Weights of a small mixture-of-experts language model, trained from scratch on English Wikipedia.
Size: 10 layers, width 256, vocabulary 16384, 60.7M parameters.
Training: a variant of SOAP for the experts, 350M tokens, 2805 steps.
Below are experts of layer 3 (counted from 0) of a mixture-of-experts language model. Rows are named router (the router's row for the expert), gate (a neuron's input weights, with its number), up (a neuron's input weights, with its number) and show model dimensions 0-255. Each number is 128 + 32 x the weight over its row's rms, rounded and kept within 0 to 255. Numbers have three digits each.
Before each expert's rows: a language model's description of what the expert responds to. This comes from a sample of Wikipedia text that the model never trained on.

# expert 3
What it handles: Name-initial word pieces. First pieces of proper names and capitalized phrase openers, often after in/of, like See, Over, Los, North, Operation, Inland, Interscope.
router:184075093116094095141177133149110107155114164114144108137126165151161074155174146165150099091130095119160115124150110145182102196108173155170120087201085172177108165191129074144131121144066096127100110158099145132164118149126163122152067133079170094082162110134130142090166092074119154182133133153127088103081116128140130136092126149131165114070100102091147094079109065134115112115188172152131126166127164118082070149146148118156085150126081093111073128139109104152155130159114175139099161155136124069086140100156110101178127123171119143113087137154136106184114189132048097085086111168160145101088185116101101126090097110104145186161157142183128145100149104167145118148137113164130187135170026093141119138127178155170162138100107140169103173093142169125086170159098118
gate0:099141119213131108087144124105077125152160161101182135093145107118151134159173115131135083096108100156135151142187121114216127179096127160187149093172111127189122135084159118128160125146113108112120096144082138106084086099137158147137089079142129176094111121125142181095175158141070198110148107145145129138190099096157111168133076165125125093121173121091190116121188070144160118154121134073105142099105141152111115078117162136147148166090100095124116156169073136128076141142145177136136179135087125072106090131211096079151162154136213130167091131122105179123124081147041103136176127138112165139099100060121158129171095121130131191129171148202127104139114158152125160145124071123175136174168081127147151177186148124157152105165167140133132120114115136078160131105136132
up0:098150112168068096097156085137072108193148102119156109098092126129136133139113144143162115128126170133105162186079138097195124174102148080134134167175165148095085117171174150133199146133106160068143066087133178145177095071103104140138113147134159136087069184127094137157153146126084122126116147142090145105117120078213080089111099164148156141160147156093107058087172143154171118184120124116141174081133125135085109194119136152115122091048105191187103182106140115148104147206169173112110129115095110132051154115109146098157168166094158122080084099130134117106124106097087156117109124093149143076086106083133071117126128157144108136124119112122134084139120094158150108156129115115177098093143113159179142142070108115133091132077164068100117150165180141143150140113091159
gate1:160123131114114132167183108099135146165104080161131086116109131081103128150115145088151111192118140149152101081136149118144143117128117121110137175147187128147132102082106129070184071111179218089173090082092101122089125151110155128129098132176155173185095147135114181133111149089117125142048166152150119085152151151115111217084106079125085195090127172115134162145163136170095152152150131109109104157113071181152099138101154075049113139119085139144156115156176189062086132166053147109116137123145115127149148169176123142098106107090150101097123114106139143150154131134102080136145131084147102123108046155154149121119094123051129110093080178148155182144073113161111092096174145139109137173144173073124145129119170111126095199165123119069138091155123156134159113103155152
up1:115096112092179157172139110118108128134106144128077086145150126110086094129125226094083074101095151154119156170136134137165108137161139059133115090165137120130101133149124147122117080121122103113107150123083072125205049153086055183103072089111158116158112148082180161192144125189126107188090172118149146165111109130151097133153088156090155130161106181114089169144067107127141124124055151112097069128189112110104173148114088168172114089099125160141064101153081168217157124112053152116138143152143148205124121147113117185088095118142127082167110107066121116143153121087153157137077119101154132104100133130122163153124147144137120166110088099169147053157101079134138125109159153097146185158105138147134117140079128158147109167118097132109127152102100067149132143144104124
gate2:158081130089015127184155123059128087084128184168170074162121135152156133084101160181089175133136153131207106114129099119161118135170107173127094120176106105128128103164126128099153090099108108100138125120151100167183164104124122189103145080154098060141107166098087159140115187088118146176157135107171126124139131155166107072130129144149129093096113145146076139112143096168172121143166125163118080096129181141119077105109128098143095155134104098112092135143094202097171152156136179137066133145200055161143169123138085108093064118116170107142129144142106110125164134100172103152125114153160101099183169114129155115193108124152152160159099111234112112151136129132144076109129161135143136136149078184124109135121109095172152174121111134139170201142100170109127118171140111
up2:120169144047210089133168115104121182124123086097046079113108144102152099099137138104055084100141110126117100147121127112118200071136143132140116160133127129123150108069145135182110166094129193149161136137102214150156121108110076141092119148063106134160170119138185102155088120154103123114093153182092193144175189176097130095181159134155136149143174150158178179091134148109075153129138097142167128132087144122067164119093130141143127070114118112162104121155141100135115161125121114102109184095045136114104072114130169144139127094164111174146142142119123124094132107143168108082117116097174139166102136157161164123126144147128084130161135144060094145187121102135101111125088118086137133157112220113155135139069096113149113092135097132091101095106145034089177114165090133
gate3:090103098085117156128131155171119135054126115183155127115094132130171216123149126110168086072108145184141131104138117132141080173133108135142125122113103079073128099110156139103180081158097110140172129125118130097124154106116130088177137178137150146101107074138173117031173160114070115073155111120191111073153135145063130123153136143120175180110097151112122130107109171096131052136141097121109094109196122111187135121114051139147133110063104087102102122153158126060084110137104146174120186147120093140120148118085158109099094091091139102109122186152150198115158146112109102161120081122155142161100134166091104144120173144046120101103109202093112093139146117121104103222105145057154152124162086156132123161104179103121141088136137138173137151153176101150098155130101135
up3:120116103082145098122124087147121121092156151079159125124143084087123074174126130138108170150120155106123159133141104112095194095110135139110142172142089122112121112100136145156115159096124108082132099182148150161044109134132117066129075126163169079152161120148136143105145141186126084112026149134120121183086139060133086117088122135140136106079160071132136065105158140119189131155104138062130221093123098116146149155103177120146109063091115146151095212120081107155143187091093115133162129155144248144129107176089142154104115160101148152164164189087126119126120141115113115152128113121087109101167140085071156107115096145210111200104144113109094126110089163105104129127167131088104132181106130094116105096164152204133118138137088107157130072125133140104095149160158130
gate4:187090164106159076134103134087082072151169099138100164114104137133137099140179160129040059130149169150154076139172129126102132154149119134109157073142130128092145080173089153179145103098089099147091115044114127108091115143080203124119150111175111146161127161125104076125141152155084091160138154132071153158125110107113159149109197146124073142123068136088133155157105158082115141120166153103099164132091157154188106151093105116077130119081138147130148105129049089090154109158133094203183170125104183101144100133148154069050131133141166104135109115125126092104147121109098127136120124138121107184099099170144154168111170161093087092120059011107163097157121123137111135193135130148178124168134120105152183139131109135170141155109155136105122133079142144136083125123146164
up4:093169135120116095141160092113148195113104183125104115158177144079103151153105136149144121075126042104084094108152130119127046101114164082086139239128114093116167170071130145133089119175131189089150152091141142039125115129158114124152081108090130154157126114077177163217102085108129171093152158165120119131107141166206108093087155140090053119119101097118138124134187067150167145151107140117137163133160052086050174139111138173144131154124114151095109122164132125146151081117088117107136132101118119120131129092101147165123117175151087111124139144170083131116111129140180123082130133124142150165135173150160069138056126173135167121189121155123091149094156099140142101105140147109157126164126164135149111157094109126074127098091111111129124100188098141131112145043124118
gate5:149075134127147126167172204164144203094110131146137159111181146130185094127119165139111135127104118140101146137102069071122121171179103192129184109133065103160088144166150203117148100107073096161040126149102090095161143107189121117112151070153145117141119131128104089112114161130158136151072118105072110140111127175149081136101109033140103166142122118091135200080137169113155097185179193149127068106056163096133161087119088098140131159186125132108157102107121116100077172134127093101086157166117088110148122152132102130148140095076098095134131115107096083185124108125112132146105127093105163136097111158097191164156130134163150115154108114108142091119145143146118161146099151160115121175108125145149111111177108082145108118030097136140172116156160067125109184120096150
up5:104075141101158151114176170160120039141122116141159101154138169061113137125117064074197143121150111107089135117134140149143199156077107142136138094111117087141071120061129078177137144133090143151126061133132059100099147163123072137148132117153060129142131148168114109145152143192097175094107123169132125148132113105115076080153125159142134150104161128182093145123157118093152127132120114122141079123180164104124158147100144110146065128138152153128153117112102131144186178134131131164065156121163168117139163129088061176094070128168175124159182149118130155143114097155119157103093119096127106165106156133116127104102073159128073172100149108142187165167088193134158160095141136082145182137162116196114083124168147176120143150168090134139174140156131156231192135182156125
gate6:162206131148114102138156122128131125119136085141138098175129110114180128119116128108104089138079122121085129112108086115094103132128133173109079159118141095088094201110115080090165108088120178128157123120091108146097146157169116110168161059111133171155081036111102085157072160083126097165155102104134104122117127099091098154093091083198099134052114092128133175136108167123135159120142081133128119131115110107132064118080160089128116119111148139215132119153117092208056181138110149126129122102166203119134121137141136137103201087126122091094114076114180153110166154130164151137138165050065138123150124109143177060123124142060106135111183110122120163127104190169181154125137101105134199136108160109137105133122119077095127101109084054140118174137092108187111119117117109
up6:104080141150081141134169178140142156133125101111154090134091157083101114104115153140079138135140115083121109128132112133143101150154120093132125130136126130140106178148089098073182126088107087087151131147087116166054121101060176099121151078149174125116109147126123137111124102094158159058088121135045143129093150090112184066141163118105043076113088115132167158083136119094134116191157149147113146079123146154113179155124103137085126138119152154100125149150142118100175158118170103082099095092113113111162129138143170160171148124136165147081164156110097092122162189146090082130078096177095177107206141195131107153105101074112149072094118076101116139200130048117180148132131169117104117090138129124139082157117159084156188084064107071117129143134186166129118059142084130
gate7:151175173143117126096091140118125108067187089093195121168099107126178103113115129077164120125120105133110162177178096127125085129137079172129161112206085131103129097146122170070130161085089125126148148163099118149133154132078155136075101096113154089066104116126125177119157176116162090187105149087158170131101138138144142132087183146125131133163167124132102137130039120134135148101077124120158161138122131129123108156133099084156176149116176145042114149143149146128127108110146094109162111190137147159134132126087206092138129147117136087166085172185053112099063084094146087093109100125118099102143142135116182081115138118134061132109170113120155112090116103166119139112194136201101116165086144102128190136102082143197152078182101149130197163174170109116127105175117110
up7:164178177160168178105107148101082123122150122065169165129138159122109139133131110100080148198088157115140115067144121147124210097129128120103155105105073156160162108091147123076115197121098107100154066196077080150094132149125112144102180103069131102054127092120110169140131163080193146097121104133141091038111166112138127118116142087097156132142117131141108127095093135120138174139170154149185083152089100108129187087111151104085103091165099111110156112150177124153147081118118152101127100119142168170132089083087191110096106111079145111119074158111079127095129151132127087147125122142086088136160092102142083122131138111146109088123159157103164175097091098126130100111166101134140127079168136116098161155176227151117060158165066141144161129117113098121146141103125216
gate8:155165057120119121154148151132135101120136095092118121105139125169149121167126125146157145116084177066159077069078140162136105115128108111068144138129087143113058181153094086124177123132177151113146168089153124101094122085098194125083089133069131123152118106128127076121112100088120186154089143127102153118158132134163154079095186125137123147067130126104074124137183115076144132102058129194098122117146128174184123116148144188143136122138127161127178108108150112103138137205118136191107159115119108131133164212137147124194129073099107151166132065143171104114110170104110132133127116162091172127124169198177101154119151139095187109090086135089111121200151121136153184101085175076157108164158182144133130172069183101094144159192096132093098130082101132122175145117131131
up8:106184127128128093143096102160076100174111142161132113146112108109072092159115131099152115093175160086164087068111093122124114136109184167198170108175135133072135120093135107121168097197123164211120148128175137086170149132104155111111131080109104175172078093113087130088080153120124169067089194114099149147082112141114149112123109130106191111086125099100134138123109099059167150109121126121127136173093163114118167176134127122125074159130117179118144122104119119114111146168139130130159113146192159132141151093166129094140126126164086203186084120132137100098152106127155125136132113176160120102059139163185064115049117151095127145105128101112166069099113109176065174143109159071145126224123162124108146155146132106092092130175145104134092145171179136153134068133142197
gate9:116131110129169194098138149143096123133138094204087033152076099142156184177146100065129097083091146100105151150135138117095066124098205090169205128116119145152151106129081131102094126174113119170163171111169147168179149113152137206108133131140147152111105113108122122099157073144147122150118111123141148185100138102088198155142127177133191110137119143122154127057183150106131099079150119161125143101153139153106125128141086114127100118153255159143145121167114108105138122151174092093072131142118146154129106084162132085150113116160151107162134170131113142156175154141161151129184115152143178161087150149090072102154051049145159114111114091085123119134135073127089091091135142126158143144079154084118103123135104140141097121098167158144133119131117143158156090165137045
up9:158101079134106128114080092130150070109134152106156134135163103130123074080127055123164111169129192162132105153101191082126133121128129127093119084098134035165139119127065122157093157104122142148105118133133143137110084150114151190095069142163054113120181128166112093157117123138143136112131118147160113116182069128140038129117102135177189159123077120113050125138174150092128149088095114120107130116085070115170131167124125162086113115182070123168168147094110085169111102197121161115144102149118172212157200134165139086082156166124088153132132069125101100137106095139145104190157103181094123123141148166136107135151195176165078115096121097092161104136117137141092136160142164127097103115141120149164136108108160167121178134160179111145153081067129160125136181117080124
gate10:103139124068080180111093148166136117102086155087122120074197170131149110167134092115139103109056084054146059120116159160164118122112105133119184113061158107156190135164127106153125150166096103173132173111102119165095115146150089103102074068127132075122132156112174148074145122168130167161116099147153108079123116118058110088118145132138162154137121128157169134171119104134121206163120158160137161135112153140111054163129110121173137091111115131139145172173197155128122163103086083116135093100097140160149147127121062092139107136131156110126108105155113085091148142140112134130090178185096127128140168170118164141136143127146107109106073192136139187096069141099153108114186093127087157128133101172207107076159172182128130153103183112149106091149143160092071152172055116
up10:124115128137153142152149155151101106151021107091141116182114111101120155124112150141149158150104131158134136086095111150094101096141089167102117107151111124092163152152162115090195143134138128130127151170114167133096079090112142119149093137174132118080171092134130162060098071139156140150169123131147162153151178182127142232108096109095067116128159140104135162128205104116183084098114119104085135174118139127127138086118110190094124186171121121129055125103139195155029114116096174116171168129138171108130128130129148102163115121113094172112161130201095102027193114102101127095195168121126143180100109082090157131178172146060122150139130120128101099158154178116141161123109107118141123143181130121126119161128104108182139166104117126103104180147151105108201081096157141
gate11:047042123155152134179156169175115100110145145174114105149092124097101159117108110098145084155200146206132099111151138122104160096120148113173150106141132147094141156138142146132122104155130077145118104145099128129181143135057124124073157139110147125142126171175134224126106100132102135089118146117115141123126031090144144078119130122126108166148129111111146170068140145126105131101148125153165111122085117120125108119087205114080175175137108138088149130127152137120154086136144123124101180150081068063103208126143138069126104147156124138186163136172114099138148130109153142135099143131141131105127130141135180117175152200113114150093112175190214165147123059061099170139109137104109124187090090106096120099094089101117160105068135137133079198101086117155126104090202127
up11:190153128153162169077089180136164088141110099145099172134086156123088141076143051133091121147139090097099145164105184141086193132135109171122153148150119147153126161109088126110086092108183088149095179166091136155131180080191144154161099139123060086159129127144164112114145140084132125116132138138101133171181158088123119158104135125041141167133174135137133088141085128141145131086094122132092081124148148120130185108127129128152163137114105107166128139179129097128139170088176091156087132110100103146124098071135148129073103122098109087139168102150105120109132102101110165156099156181096183121085096114100147138168145161183147106123201129173134161125138177131096174175164095148106128099135124095106156145166091137147147139166157253100002130114151137193127148121129140
gate12:131135078160062142148144101142073113106144218184168161096117132131154183113145116094126084102126144134148131134092095104146064092183128129137095135122103208146158129153142085104102108210139090128118144114065103126140164098125152177169141141123152130109169178131133081180115120152124161114138119118168097113081133162150079144085119182095170154144089123138121121137138095104106164127142112137156118099136106061104094112141145151209101116099065097116117108168117127070104101165126120091080104178143129072128126124128080087214094143156138077101143135142134102142148137110166117102137097127142101106139187154098120118102142159165177166115070223134095101146147129150100138091133156184180146166176106083141129172091246102107150083092098169165116105142161150133158128092154164
up12:055113155150104111047132161108116114129088136093043149105150135118140062184132158112171151099126119178133104187167120105147127181136118172101175135108086113145118123115118176139146122154125125121148151147101102128124083138127138121095116118167139144163121096112101130092110189129125086159120111102114132113120127095125172112141113068150114121151155128122133128104160089098094093161142184218072175138059108153160119160147116157145124119157180114185077120158175156140074147119095126209148133126214094128162100079146102124087148099135145137197177138164122095174055159152201110081162144191128147104072126092165152119124105111093095086138168146140170165095124130117130062109132140119099118047172181166159160097164090144187167162161172135124118160126123116088075160113131110